Weights of a small mixture-of-experts language model, trained from scratch on English Wikipedia.
Size: width 160, 19.6M parameters.
Experts: 64 SiLU neurons an expert, a softmax router.
Below are experts of layer 10 (counted from 0) of a mixture-of-experts language model. Rows are named router (the router's row for the expert), up (a neuron's input weights, with its number) and show model dimensions 0-159. Each number is 128 + 24 x the weight over its row's rms, rounded and kept within 0 to 255. Numbers have three digits each.
Before each expert's rows: a language model's description of what the expert responds to. This comes from a sample of Wikipedia text that the model never trained on.

# expert 2
It responds to: CJK and non-Latin bytes
router:121142106091127165097126124140145121144140135119157129108106100126105098109201135150146157113133101141155126131151174128089097104109142132122125103087116144137138118106179143153156160160122097151091110132177144079128127122089159121137157148100105110107115147159120083101112140125149134132168115132142152083082131111137140142136125136125145126149095116103148132158165142136097108166072134160095118145132142151130114123171103153118183146146147089152153176167136136140120130140092136
up1:122145132152141111146118141089151139111133096135140113106143154117150109147151144120173117111173147150151126164110072092116099094175108088131100152101115118146139165129121107117135116118169124143130128158111163127126164127120084097113146100124142129112126116133130086159127122141112180079100166177139132153104125144147089110143148125155113121121159135163122089122145108115113158117149145123164128121155124117107156126082108099100105125111198144113088140168091145133147091111087163
up2:101131145148086099113129142098083174124145140087145125128114096133115139148117109143152120123139117134106153055147157129125111110125106129183140133105145150127109126113156122156147082128118114154176148161088161141153138136157127127139123111124136111137105125123137154123181161082137173139169114138151138137088140175184114164115125137143131132130132120105120149117156108174152121103139130118141104129124117178113160138140129105083185156109107122130166112090163183142121121108126153
up3:121168169132141138128096117142124075138140109176083157112078145125163114125127194114154105134121143115149135141089090121111106104151173162110116147148127113135162122141143100110131149131102138169105178148151083111136133113119130115133127101111129138129109161110136149164145138128075130053102134163131125127164091078116146102133130146133125134117127163126132128122134128105159132104119140098137147104163114104165140153121137131128099089078106116161160105140099112141118138129073114
up4:123120123145082106085113130128134098115083112103154123119134121154139131091099074099113133118134125093140105142157103133131120148111154094071123120133142121152159148091156155113125139142147155143075126167132182127120129143181133106126127093172131123185118096144083194070157127101129170144137142107106118120079113139146100165145134117127142146139164143121143168121091131120123111101112158140129138121102131136093101163129128152112105138121135086133115139107107125127110149158100104
up5:141095079121136119075138139133120142168111112094126163120135091093145171108144131115160132108138125130140156143103137169131154113111101154102137080102111129139133126109119064116156113072154141130117083135138126094133120126123127148139107147114132113087130117126100159116120098132132160108092152130073137127151107131143106108107147082125174109146124163110178127097130127111120086155148091174122101118082088131090185128129118134113121108133109147107112129134077094098132144147113131
up6:113137133128097118118190114137134116138099111130109139151166088135094153129111114137126118111173115145102118151105098140110141100133147092082157159124166128118123164142101098107091122162094140100126087111074126107142094167083125134084120160116083110126141130143165161135131102115128105128116130112101170130155109124093119141117113134155116092110113174088192102147127119127134106130153134148102108115110174074145111070114140087153133135106119110122109123118143143154146154131111135
up7:155154129109128151092143134178133092131173133109120145132128159105099110102156127098149112107076088144134139135103154161088124096095122153111107115126208110145132138135097175125090139100117152076121110155117128117096120167131153122121105115123104106128136117127144179104109151102126158108124160103091101109142168130147122140117117156116139097152123165147137136121105177107114110112109125108136107105123140084167134120133131116078147087141127134171151107104106148106129091152165118
up8:122121114156150104166160146095150126121120132166117140198090153107149119120123147111151101087076109096095126140157141139117146123136112117107166133109120130049131136117108134145109124134124132151102141156157150132150108120134118087121122117139080158080133118138123135147133162105105111134140207126183086116136087118124123124123130129169108095157103118162112169150123094093118145097126112105160112099141140109158140151136154117129148145117131146135092139112106078115137114120105165
up9:138138135120141155143130115110156157132114158102111173167146138125153106116127086110098099121122171158090164124091144145157133131124099143101134109147184156168123151107122180147129125134110148139131141150121191121128151153139154158172090118106107151145137162167152099136150132165157126204167149136124100118104152127128150172148081148163133141114134106109129142117133134129133126084138140168127097090106137129104090078085114102149129142141127109095129129145136129113146134135151152
up10:150109112146156128089145126125145094123143108102120091096089089115148122149096128149159152142150127136135082092135117139166138097145151144145102154154148110114121127157150104147095149113140118171145137100178094091096169132115135072129122140157163127090091132071124134099147156140132123148117136124081089121093137102091105122110126112117112113127114171103079137138121160146123094143110170105167133128113149120111159120140089129163136101139115174126137170129124165134142118097103147
up11:123156132131098112107114105173117129083131134099121113108099100120138125135109120110117147112166127157110152127113133108120156175158155168139162100150147131148123114142188152138131093125129163133132108129101111127105105167092124138143125106122160180157074121109138114150191137070137115142112121113135125098151148121088146120136164102142109154107132169090132115154105157123116113128088124156139101151151148082139171093129112097106096100134108149140188127132124187122141154136140129
up12:145148144168171130104114169108148099140125079137111099100147140136153124125123108124105162187146130169142112133147136172118138141129163097154170051122134106153119122129139124128089127185153103151131097135107202129108109098136111136111130086096128159131133088121115138160086109105146123161130124103096123137133104144107134117147141098105120120157131140133135126149081161171099133164121114122113089145131150110072145124119111142119103127144087130107109123087119165134118150133132139
up13:148129098136134137173130169154133136122145117179156127145167148130096107138111116107115151131141142201132165120127132146124066141146159129139117115113135157121121157124155152129137163148120141127145136113120131122144091161126110142106167106109137159119160164111162129151111124095100139124118113110141154126125153105095098114108166165152124134134111083071143105100156158143126202131151122082119100100170119123115110121149078175159158128134148090128151127110113115158096119114094101
up14:135133146133136155157131111086122128120067081141163170150160089095154132136129092114156126139094139124140132128087133135101108129147086103136077103139133154139097115153112134125124092113138077125121118147127124107185081101103122175119130131138156120150089172143145116125114105105130135120099116153143115124145058163140094169144135138167086133174150110116107113102149110104100108113149150120129119135128138143118127091102100108131164135124093122088125136170132156143138170133146150
up15:115128141112115137127152137142126105108074070162111138172125126157150113127166158092124109117092114112100106140127135115104140105117134116116162149125193125112134154086070124140161085111102133156162098119164128117098119141136130128135145178120114127133133118124124210149082125132110140093185108148155156098107109181174137123114103138155172127098097107157115152126121144119117153119134108153103136138090137094156139138136118121131137123117103164105124158107160123115120111117110110
up16:124148118166118119093107115203137091174124132133176131188133106107127108159151111098113156089146101130138134124140100088110152112098100119127131098141157133116168104118130133130115167082108145131154107148124135094118105105157156066119087118122148147134128113131148131131116120116098151159139119143118159143130072115166135120110102106134145107168118121151159124145138106125054133121152083145104111156113149125121145120126111123149155101088096153100150123095121085151137141131156118
up17:160145160131126125105198122137149094110150113125097144131155112122058122098120088181159162078082069140116118132146163131122174122092116139131165083137156141128141129140145106160152123127103148103189135130142153136110138135113163101154100158133108129121087121128165127155142136097145084088147137126149090120131112128110104107133154113123118123141134144142144158164124104093144101161125114094095111128116161124121150126112143117140145132126119115161140128143154107128136091114110181
up18:107134112147144148131149108116085106150121151178167110149105123122145158107140126144097171112107165172119118110095161144112119094108154075118130127141117130121092168087116103061104131104099155146145118125127135104117152127149110122141114102095133129096160119166136148156120085152134128157139134112098127134162128118118169136127160108155105132177133128114141086099131167168124139109100120102104132120106183140162120111118125148176152136098096070148113134133167115155116148147108148
up19:121114090130133140112159152130106134116090134115117124096146133152138137122191117134094156163146161106133153112129146147113133080143121145162107175147159126121104112094131114153156137127132135119122130103126145158130105113104145150106144111180132100120116104171160135120156128158164134136116129122131076090097216107119193158117118128101129142126097116125103149113116087100139153141132131120137195141175144161141134125147154172122093124122128158133129150093160106152112161121145155
up20:155137115103141131101138138132082095117085119146103132133132117092111140133140112143159126122120137135091135142137180149116103116103106108141166125132134099127173150080139125087166134154140146150141109118119157076158133125105104129166109134127114131177153117139139161146141145126095132107134147084148132107179150108141155125122093109126138134134090114141127127092123119079160126141094109131131127116143087115105099099106103168103118127091107156115138145110110115145123024121123192
up21:140131139128126131144130081118142143069093138162123126091117125095099124124153131137156141106151134136114142101109111231161167157147141164117150105113145143103131143121132117145138117128144121125155126121136119173156136157111136137119129141146105125118142110142097166104125159073091122141108145127123156143135145101112100163150136122070105111111096137148099138076162152091126127148087163094117119133108071113133072129081111146111148164122114104131109129141156149137125117122164104
up22:150077143133149092094136105162061142088099155130161121149163145111114107138151137131122137131142135098138114157099112172098185117138111108124168133145140162163070155138154161134175128099115152110128146121143142116089098104130175089155151153120154144177100110137112140120104130100110128113165145106134137117132127122161128130131105136119169107106137122121104135142124082113118135124144115136090117117127191120098096123088120124116161073147132152120130110110142157091111129143158141
up23:121088147170178145127127107149125143106108150140136132136111142113100108137156131111135141156112123116140098099181148150152089162089140137148150037157176146125153134107119118127142162135152154107101158145133099123149122146106123113142123111120165121097119111144166140097124125140108137079120120121119132120114120131121124099090145078121104121164155163161122082100162107105119103110132104060100125129151143146159132129111117150139124144132164102131172160168106168136109156108155127
up24:091115133152083170158128131124118121166160146130120074103138113122110125154134111087165148120124124156096090149104077175120123135083116167113133118118155098112183091150156127132146149158118130134110120112135118132126098113120113106138100153149116146156140121096167137171105144126116158104132124142090114114095125114136136097147101116147153127139093120192108115119111177103133172113148121073125100169095128129148093105092115109127105153160130091121119118173125134140173125149128117
up25:124110124143135121151109144136166120140096157107133107117132127125108125107121112153105126109154105109129123104135155196105171145096149173112142104105108105108130138112106157183096145125191120111118083103099053119116117136143102080149120147132082112141117129134139144105147100136141118130125103107163134113175110137132145120120149101082112169111152148148159107135160118120151103128096197153117133124136130092125113135108131101115140116193149124164126140105087139109108143098146107
up26:137124106100098171148161158097147144126136145137143136123119103123110123160124093114163159086073170116093132177187057155133146133129168114145148155099118132116122120104111152132104169128132141156138165118106109155145118113093127108136183127130126156112126143133129142154137136149186120130125134107087089114145125123146144115097119134081102136112168128131130105108136118133130138119078080125174115095138147145148124100087097163122117106137111111087109125108138104149140132177133117
up27:100112164108164126107186138170177126089096130098144120090102083178092167117180175118149125123157137137102172147149119154155107088117114133119132134140134171135103157106152138113131103105107127119127074106143114146129135140124129159138094162132156100142135135148105145129127113133119151184156134112049123136108141166156125134139115141143112133089110146130157146116143165140150068119133145155101139136150129120111147147112117154149104140116117131165149103107142139132107135126145155
up28:134146115138140084114100127104202124137093119123129183175134164110121118120150125167120138180174146162109100095095144158118119165151115118129095168095149157107129127091106100141119113151152129159092140141140106087157126127145138136107099109142122114130143150123133115136140144112171121143116149104147139114107093136093139143112128153128136122194120136103095111116146109086153106116115117146138089082119126101071141160144164085135099168142163137109139163121131159141116120139115141

# expert 57
It responds to: Article lead subjects
router:094132102084104127134100070143129113107140140135135159104162107113109158127182125133099134141115145172113079115130134116109150122146122133116136159102111140124118137154103119143099140104138089132086115129121080127116090146153166138156152159133091196116168088074121116136131121159114146119107112091129117120090112114074103116091107147177117142142124123130105127112120124079133110150114125166099154155121174119124157142150147140117139172135119097140162163118146162118084139129118112
up0:161090099122146132134134109127132158114128116084138169132143129088132090102145116149111182166129118140130148113122112126131167142169128129141103129130116126117138129119117111180105120145160135139156069122153129138086180152122124123095144128107142153145138110125116137130143136164070142122152141105129133129143130133129106118175131119136137143115070104098061117134142111072107098125132138139163155158092150141116115131053145105149124137127089155073102139143118158107132152081147158
up1:115135077098157145098159138113138131087089115132143148085139081150111113142164117125136098144124095111110132168138104109150164117118152139135138142124144123102108135120092107140111100150152107085157077135147077114088127121129104076098142118166117108149116144098135081160142122132140111130163135152109131107156046137120148160123137106121154136102128113119087115117135109146094128118097172123116102128102170108102180112138099114143122098060129129139135107133119125146112139141135150
up2:155111127150106145135107128087144111136090145130120104147164145133120158153141163134118178130157098089104128101108188125119132091124130118124136148175122111139195134149128132110094134101113133149119136163169126116179115099168105086136095125114106119132136128103113145123125113155141096115147133170134132130118113120097136119078147139104150094118179114131089185156117117112126131132169090116153125134128165074150117100115184103120153119118127132107145147109124114109079161085122136
up3:128154158183099193102170120131157122118122173130129107163107135143109144176125118090141107143147144126104134109090120159118141100094132097133148136156144141137142121105129137123145126125114080098158140155173155113137122142114140133130095155174102145100085115121103098112099138174094086111115170170154127128124144136162114171144099158131094095159154121138145121124101127101140163124125065098112107145137134130120123122129098092108112088142156139149144120093144141134149145127141172
up4:132117094139094126127150099172128154132079129157154133154144154169106173107157114159110127159132111098100144177099145128172142190090142157162115145132173109113110155110112121139084116112143100132128101187070073086172139132113115136144129138115112110140100123120110133144108120138127111123111134159119124152143134100096111127128117129123115136126085098117124151141130092108145125103120108127112169153082155144120120143118108164114110124139099129167192100136120130162121147105116100
up5:121146108148163137127112179140122147120088096115164121140139147121103113099156154093104130117172105146108113146110129106102114139136118167130133099165071114137123123182135167121109113141159137098107152149145157103155112134124117114129141102111095139149096145163148110123121083136117098137129137112126145147157128119164177117168141166128137119133105145084103109138165125135155184092135121124143102113103085097117112090130167119111122082133119127163094128165142123118201089130101148
up6:158118114102145146107135150139159137129127118100113144150120145128113116138098132145147143146121089136116161148155093126117173117128114101100168113163160119107145118139057129141122140119108090177133119114146120141115095133086119161150119107094118118173134097155088130133129113135062150111132115086106131115121143131137127128131096094164144114094154093115161123091125096120146140097134158107160144126133151083081139085167094139148129096102149137077102099127132106064096155128140124
up7:129106129136110120141086118137176077171096128121161160139147165108110131071098120147102144125135139115079121099120126189131127098114136148110147146141099146111123126097116154102180096175128103137156143136146099142132124111157104158160169086096142160153137154145146120096098137122118119123144149136103115160107163120148139130110151126144116139096131109084114089130117164095116139102093139098123148137127117079086133129123126115147121102103126120091116130099122094138121079136173078
up8:096118140174146124103095118135125131128162141132152148124115103143046127130131117128148160154118199130136138092145132165144153114146123166129154101142146121132146121111081124118152120087122168129115152121085089098138128139115113148136119144144202159135142070158133091111140141144080155131114105120124094142171115132102128148143147086111133101104141137122139144141087121130134118101090100100055130113123104156154134160133122146146108122126141096094110140117134119148142146121088129
up9:120154117109099123129147174122127160129098119108148157137142165100105160120102167142138107130138079148178125110112115144136143132129138140123140124093115108140076125116147116095182167096125129150164122132094121118114124166155132141141147184131129141104127167149124171138188110135126132164148111159127102106101100122121126125135122119124125159114121139079157149134127101145101136116136116113130160130147114116097139146122122142146112165046127177169105096128128150176171088174137141
up10:125112129097127134123106109103131146136092147128091109128118120127166127130123129122149128100117156123123135134121115105134109139147152160141097104110133159096160158107129121152129129120113140165127155125146051144115131091152127086136167080132102140095128146123111106167076143136203135125102093141087092160150112111127139062141127071155123110160143134125122141165151110132165086147140152096115131127143126088138114147072109130154086121132146127105142119184119119144158138102099144
up11:133131122063128151116158133085100151122099112127154106124143091178134154114148104126095114133134157138103168092167131127122143124114158144122154142146155133131113113131119141086129108119144100161123119121147070123113086089131115112125136086176160150119081145168134119075156136101121132129093131124109127173142140142093133131120174148093102126129123128108128090139126107128139128121165135119106118128147168140187110138122132111110117115106070096190118090146147143153125135107115078
up12:154115161127173138076092149120110134121135092099110122098114124106095143133144163099171128110165136150143169085135143148110171124148104111095117124148108107148165106143116127122140134150113137158071155127148126155111088122080089124104087128132145114129145123123110151108154114077118097051126106152118145140142157204145154105101130139113119112147120132114115112151115153181137157122133117121131137143121174157149158151154150124119112090147134132152098097159118101109135131132131134
up13:108155143111132096093139145155146123159108147142131146142169138138149112126164112148145134161070148157193106083146108141105122122133113158095129163104144092132146116087092145141145150129108137153145116155121165160138114134137174130129127108120119138131090146124155097125142100166092122133137140141143111131107137131181127120126145151144198125118106138103142120129099147160115112121099101127153135146072129105128077083084123178124148177140111147134136095139141176146102115162150129
up14:144150105133146117084060144160174147126141106160146154159082126130152155117111137106144139119127118108153106136077118117097098133182133149134110144168105100142074182087137111097117149119139136163116122161114118140136112125145121141132096128090147102151130051141150131142143099143146123142115130139145115127114160133107130151154117113113092166150096124123085165112150101168140127116130099144113146123103106121147109154111145131145136094167198111115160147114139142125142130103109101
up15:141117159123145120113093146130182128136057168102123084129112120124121149119105123086144083096115141129112160106126143141130093116069099089137133173158159139132144129151152117141129078137103102140173087088080148147128149154134134113132121115087126121139116138123133093101153110144114160148108143168152155116134164107122135136058121131138122140093113144157117125151163141178128106116128128119104103113145127107079131109140162178129129151118115152177120121149144110124145127109141142
up16:143169134119085123121138171141052148102155120171110086116136135118068117117061144112088149133106132122136088136110131101139140112118167095102153074132129100174113154132117160109141090115135129143100169095102143142127121110087120139122114103159111140134097100158153150127138125115113128136114161142138162089131150150120119121139119124144125128149134128138117160116121140117181154138156157116165128128158137109190189116149115141104118109145103094125131110117142101143135166112143121
up17:156137146131126131150136196136143132087175148109139150114120150138135116168080148115132144103117137125130097100126132122158142105094101120131135172136105168139085130105113151172128114132121112097095089131090091129157144122160149120135170114119154074113156125160147114153116105163137163108141097165100167106119124140187149105113097161171133149163129165139116122114125085158146132144097098123125154097116147136116127145153126146162159146167101103132097151144153142123171148131138124
up18:107143114158165146121139124137117130149132156146131134122082137125139126109149115124124131116114176095104111106099124156109143114211171154108145108150152178136098155125126127153122156184154141118061109105140112113126131126124108102120126130114182191108124149153154158087108130112127097100125153113117089113138105142156150123141109131159165095108065121112116129141130106125140137103172125140180126140099130140131156088125151099107130132172091098131135119078118132140113137123149138
up19:147108115149109127172118147079139130152117109138114168153187093137127113086132094115152117125126176112130141100132133145106176113127189162136124127070113133141130141146113104165107155142135120119152112170113134149114136144142106133094160130111143126099133129128134120145126136148116125147177085148119127100111097075150101132157117121135174144093177109148151134078141099138098087135110148136137116112103148143084130073069103134123138130103100099109150128106118143166117124144156139
up20:119098169132082105144127143124129120123131139137138137129186124132122117124124088124096165150083099095150159120148106140116158127080086107157105094132113107166141151091140110143142091119093151127121105104110105155146135084127107122146150161168127095100141100143115148104129110123145130126096119089086149134101151147152114146108099153136102138129168155141134120150149061116131117161102153096150143130114142150153105153167129103120110126144107175091160149097148122162102134093075141
up21:133105138121125151118124126101098144107130107128114105154132140141119183163145104097128122149132143170166119074139133155117161104136110137155128159113089074096122106116109113179143104164127128109115156136130156129143105121150135155128114145119146119143101158098128138135141126109085158123134106125111122177119154117148135126136141137154112098153119140106129091099131149148152122156125113117115098129160094127161106087220161132128139063171121096135115097155125198143107107109098116
up22:110110135122129113130111129085130137166121115123143116102151148100202117169139137083137117098114151155150114108127164155130111074138117158147124140125129105149176163150121157173167114096101101108135170101129089115134087138159104115144114137148138154118130141165147117167137133131129132099131106147083165114125163174139128122125159137132150148183154116130181125113130142133105139157103123089073111139139135142130118113115113104117159158108095111101123138117067165118146098133122157
up23:137155137151147115106120149140158156146082106105161126176097093128120137172154138092129134147105117133143145127140165124130137136120092105104132124169132122133158155092120132109115154059116117146149124091062107112123137120119184142160118171122166110130145117116106149138148093120145092117107128170129175136150126136141111144100109139133101108144117151137116119116132100147147151150121109124124080128102115109155187186141144133113116157087125141154144078093156138158126167145102157
up24:103139109133139083119111138150134144134097127109096130161118096097098164127087116121163130151126152123087122156141128127134144154133105124078159118165117144170112109111144143175166152097117152148166139143170099158130148152170155126180138123121148066107120172090142140106112159116115136125132124126161096142140102109132132092127114114137173177107162117136136157101160123182130144132102125147135127104112084119101120144087132199129139142134116114109123104114127153138147117167097124
up25:094122118111145168135097118110131104161152157163103092147142133167153113114141142122103163092144135128101148122082111114133080116142130185097136095108165127120150127122156093164114120160105181143112139110121138145169148148112178115118116117135168118094143123119148108138134169077154127140139156131109115108114121099100110115115146124166164139119125140146136090137110176141130141155140136121066119089084133152162124106094131110131118078160101095101137146166105130147134126132112090
up26:153125127108159100094135091144121123122105179084170127140128110138104108137132139126142138153096120137129136139131175091132158123134131113141089160133132100123187126127089158146133131069135142149124155134111118110148109132138100103164137143109116102136146141156126105123136099142097112151191101128086152155180125147142092139071123179174146111116119122126146124125067090112122110133110132127107158109139163129150162077107147095140100129151170139100152104110093131121105126102125106
up27:108135103108137147128148141153076127096140132118135104127109152105105085152121123157160135138119116166122124148165124108151119099122117170091158128155136143099117129138095115133145143156155156115144093125103129150121094167123162127127095124105151110098177129143130140173109154130060103108115162120165177083140160173127147157128093126156135128108142131065172115130129145139110152130146133147144149094084154140127130139085111171135158137132139124127080131136172098102132087125155112

# expert 33
It responds to: Country and region names
router:124106134119133136129101113110107159136120136154159112128093109134129114119124087136121131094187143145154170149112110162126132130103072116127128093100114092175121153125126137128139128159163134150123136148118145085128125105113171152109136167128084157142174114100165124104084138166132129144119109117131153126135064149109123142177163066121088080089148139114105138148083160113136126114121118109190112128127124148126101146079111134152120157131138147119126105146116160128155119121087139
up6:150100119124134146157182167093177093094150087105159087144144157140110125090115098134157122147129122160124186114125132111140111141161131147115106103103091151154147160137144097122097129105130106158116125138113123153112149167143134141156127150123146109107145113132121140126143124071112100147114133115122174117137157132152142067165176104121091131113119123148112161131104113160129101138173162087166125121109139146144153119100091110142112106085122128127165086104169164129135143124152128
up7:148153128113132119136128113149099108074104138126138128121127137121155118134113146163138124106148088093176100132155159107105144136147131163121134126127092108169163143113140134102132122128121137115103123163167121114160107152131150151163101097119145138137186129109110117112089080161172121118153107127121102177110135146155107103068117083179135171109145121139124105117172079135151123133157141086169135147167103174129101131161104168096130142106132116141106087128129117137168120115127146
up8:149130133111155105094101109114153117092131142124115132151188108120126096112164111119149116129084121116096109129116157161153095135153110096123122127140115157109105129156139110122195118176092153107126132130156134120111098108085095132114129120155166137128122158116172133107154106121069118140103093124154139096143105093144089152118136123147073146095155119143071112144169123114090183152124116106118116135131109119107147126158130123133119158117152149154170135090135109171167138134128156
up9:099149152164124145107132103155127138120114103113115127167156104140106149106128113139144102082163142102141142127141098147137156156114112114117153113159145172128198123108139124122129159110104160123135142102163131123146098126153130130112132149147156107152128119090121141134157119055130130143151143144117151081088107169093112139141148149138136150165150119132149122104117162096114121131116107091076148140061121137151132163089117133180144156101090084117134142066131162151138110133135128
up10:107181157133163148137118148121156151118151132095147155126163138148122115151150142136094120137107126157164125161122133115117128136148121181146137108068136132170139103162136092171115186135124120151153122095114114095130115132122131130106125097123091173156132135145107149148163137111161071169096122153112107112119129115107184188124093122115114148105141118098146149125127141115107119091139101181131117128156118145126146140119111093141174139153155135180113112118158138141097111117079119
up11:141148082185118112145149117137121105097071143154092132136117133150138171164091105149122115149139114113166121121092133174139129095112123130133122130145088117114086123152150084131106120178136110073102143100122084116138132148109135144098101146156146148102131119141111116118094135139149146164101110125181138135151147154144105132097158149098141132107131110126161117135084142133126105107154158069121122115122083128135125156086173141130107132083145156115148093119133141157104116085162138
up12:164117144128159152153131118164117140098116114120160143125154134113132123101137159157172114174111136160075195171102139128099128103141144106114116098160141121100131151122109131107145088124132115157165092123088122110142139093111121136152154096146117153126125155143103132153085172135112114106096100166145119107101109093100180111115149106093111137138120136090120150101137136144096143118112068117137121117120167087107160103094129140116100141106148121148156085145116107132164133119111171
up13:147101136107144095106146118106115150099127180106153160114149163117118143145153103128132158105122105106121137108139097114157093069109099089153151079123141135123110122117122100156179158114175124170147134146123111149103139090137105116115119143127164146109107132109117126102124104082115136110086126152135109103196112164131136157116121125102162120147119087135141155087114091115184096135084146100177158115107110152118112139109140135116133108167157118135109110149116116149084131141153119
up14:148169137084102106142112081119116156097127131093131132106114119121117098105177146124135130152142100089105164136200134137141119138125140189173136147104132110088121156152131171118132142141132175108112148133143150145091118101157143116155117135153128135113110141143136113121141140138130140097101126112117137169164064154167102136126101131102108162143131123150177094116096097113113140151088127146100091145131138132117146133134114103138120163159143098116147157108177116128168114100126076
up15:139153076159115137116147148119109110133150140146095155170115118153111095141160152138145145123184111158137117140117159151114136128123143140146114160073160106144139123150078072123158129142111145142140153094115154126159112158126105149097128141129172144140149169133122146098154108123143126136127133107131132144156108110128089078135140166106120095133169106143153158106139138156099093103101129114111117123151129139128150126134153133199110113141099178098122181145113191109154164123130146
up16:178147105120109100105096141114116114167175140115097125104138116084142152123138171115098144149098090115084157157091121130112099133120137155143116153102142124118123124126160119104122093127125130146138115094141109114156104128116121167128107169072147153114126095155134105178148123096150129120145127133088159126149143106151171152172117117109108180120130111122142110119142141104153161135102158119119124137161158126119108139117107118091160128120101138141151128110117149131203040129135119
up17:127148108094097102121166148122178132171117154116130124049115151094128139116125134125112171111129102154159096120128102161173127128110155122149114139123170133122155142121130121129133120130154093093094127127109122151130119111154126108101100171123120097163145096131129138120123126154094044171136166102135105102154125134134128163120129128129100104136161172119138106099130130155160123110108147120201106104110149139142084129167158118141123114102109097100131151158142147165121149112112124
up18:133121136123114090140131168123122110135110101131146090131106105100139162127153155130148128083138134130137126104190123124083165125162128143139125146118146098156103082155149116092082156103135094151144074151138143143105121114123128155172113150106145095120148109123126122131150095104150152164132125131077133083138139116116133116178178129170122113156172168102107151135122127115124127118131191149163129112110129165116109126128135176122134160113104120156137123117085113126107152092163081
up19:150055109137108133158177131129137130141143170078113135135131134146111128130130129072151117160155134113093138162130128125136196111128150124127121101139131181152109117130107122139146116124135151124117108130177141130127117141161147167068145145157124186147087165131100123116106119147118137180117148107136125124111117131102128165122101140119122095123124166145066154148101123127123139146060132134130097119128140087141101158141129164114128191135143102146106133130102106118131123092119143
up20:139131116160114141113134128093126125135113139116119078127101095131102145111095168113131156157168126114106149133149146145103183130141117104149118074123128137115163127111100153116141167105150140129137133141128148120100097083116140131149114140119088134106091141148123158133128147085078144109092136171107110157174082131162126130147129137141110098137181142114129165121100107093099084157165145131146096091157141136121154136121207135112153137113159098114144112154101115101136099121130169
up21:133143135122108127084145138149130162125134132094137097119154097119138156128143103088169095150131115130092124118141098175127141150105144105163143133125117116142134149073126136123095122139138110137128096126088178110107136100086125135117165139124133103110163090093084096131122087135097104103137135100107104119134114104135150149131124126189096150107113072102117106106106159127110122154085101129106155117170134116109171100127116137166131105127128111130119173070175161153082121141145149
up22:118138112121155140124108143140139126147125134082168143160102131108128095125183125121147102106096132165146137113061185116101124134137127146158137132133156167119155135136121128162176149114106105164141106093083141125145120156122144115104104145152121158098155140104117173116147123079094184120119144154103175125082120137090119131105142089091109106108167128137105127118145132189157149163134146173127144109173147146107097114106099122142110137149119123104107129130103142123139106106121106
up23:165116136105126126094133154138126115142125135145134142113133147159119142111145115168134154170135140117137127114130063168106079155148116162149138119095114127134131134150124126140138139122117115154150133119117110157107132136157155107137119093107102122148179133170104167110114097114175160134097124151168115125106126124093127149122077184137152130062125123153150139122130152131145130138128136102141106124138119124207121130108124125153156206109136085089099127165159169121088126117154101
up24:122116154096129116168095137107126098109154100119129128106128117113145166150152156109098101183146116153159110108089163129185146142159120094169168095127067116149129113167135132133137124124139121119126151125130134128134149118136132133166103076119104152143181126164128163121128125142134110155125105107127140107113126168159123141156135114088096146164138108140119125087180127077139137132156129167094114160094159127144126120125104136199111123150154123119121119153179099125114123111149159
up25:127112096157127132114187150132149133118134136097143162166138160144134118160132101095081161091139166126136107096146133154120112095133121073117119127156071138123145119121095105123132127124149129139149126130142139187084114115114115100096083156141075137148112111127136118105154132117135124118133143162135152134120113104094094132123075150113171128129098112115118128154126109160170137155137170120102137141111151123147128214149147128127143132093139143154145133162131089122162188124145112
up26:128100121156145122096129087140135096144142137101095129107074087102132109171134139126093133156141142114137105126103136124138128125128184132121120091150122072160127115121159110096118174138174161097133098148150044130113145156113147146122141123170187142122145141096095119129118149150141117169107101129151079155088107153139122125071125106102140136136111130135144118126123143127166134159122113091144103100143137126143125139120104156142082165160129158129149118154095125142113149136102137
up27:122081173137152123154125127166143134137120148097090121143104088118108167155138146110113184161139101130149152113163104119146128128161170118120086123109128119141093124139137124119115084128092141114100117203119116087149161134116147135119104137146099128084115142090099125109146134083149164128089116138094078133156178127205126128125104117128113144130130105134140120128115084119149154118149148123160116156139121153097149162137138151128162132105124141099105100157146136094095138124137107
up28:131136114089101075111166122080054135128130134073166160163150104131145144127142125134132085117102122121128122129177146154121103098144130146104093123120136134154155112143156115121092140125134176110146180134122100147081133120127129135096126154108148140122131119114139146124144144129106085157139130125165110099157122122108126123136152140159118125119150087111104063101081142143109074131152124104134134132126114117141189175144148110136145105099157088138131164116108168120134117116139155
up29:130120121140135112119145104156196106140119139078141149132102156124089131144122152116145117143062162115195111141131115152137139172133126129094086137130149148148148167111116155111084101156155126163122110148111100089120164108121147111109120140088141141100088099103143153169147170156165121162120133118129117166116091108138123080089141159139097137128123143131152137141128145162132118122141158154147129147140105090125156173154117143180108129130138091159124119174125112119134123137144118
up30:144145150126141159109133129144106094095136116143104112147147122160118103115132097156127128103109114140144117152114121169146070107135152137126130099147083123128112135157119087107061126096121158123086074107085206119091120096100113105178126114125109155133119147122157147151116126157139156142114140158178152106172150154097123155144136158133155111147148102153107153128136120131115129176123151104069130107146150145114114157119107117141137133141109122105155079139129150133116173130125151
up31:141082111095127171140109151135115211160091154118094111133197132127128140131099116146143132096130095127122132134073113132109133131131133115113119135119183114132145123122114097159142146141122096144098165152114116167139148131101108129149142105138156124125150152132113158182082137086107123115156132149121142132132104111158116115090149116163128153084111148107115134122117159149106131126085099150160164124121118129163086101130129153143074160142159124107140092172114150142124143137167145
up32:105144123152160164096112126109107141131126130153147123141211127121134102138113152118137110116113099160129124122094156157109101116081150115160096094126124109084101134167175108150143086156123112141128116137097127134160100170148183149129119120121110176106122153111147132162149121082114129119135112106106122085159075129123118104110105138148131119134126139131164086145143151125103102152136107200143080155132114115174128130116132092116160148107105114151114132126128137110166104115110153
up33:115115153156144170138128142130139151128096109144089178149126127172105120119129153127146098160136127135096127172088112143139115149112107107144142114121122121097105187127165142145162125107132147119149147098134109105084069131122131136139113120154111135144109136154140151150185117160124115196169127112134137172129158126155120094146137134099102072148165140133124123145163111166156135125119091112131142102183112114083080140142138139132133118116156173101094116161109142127104120105105118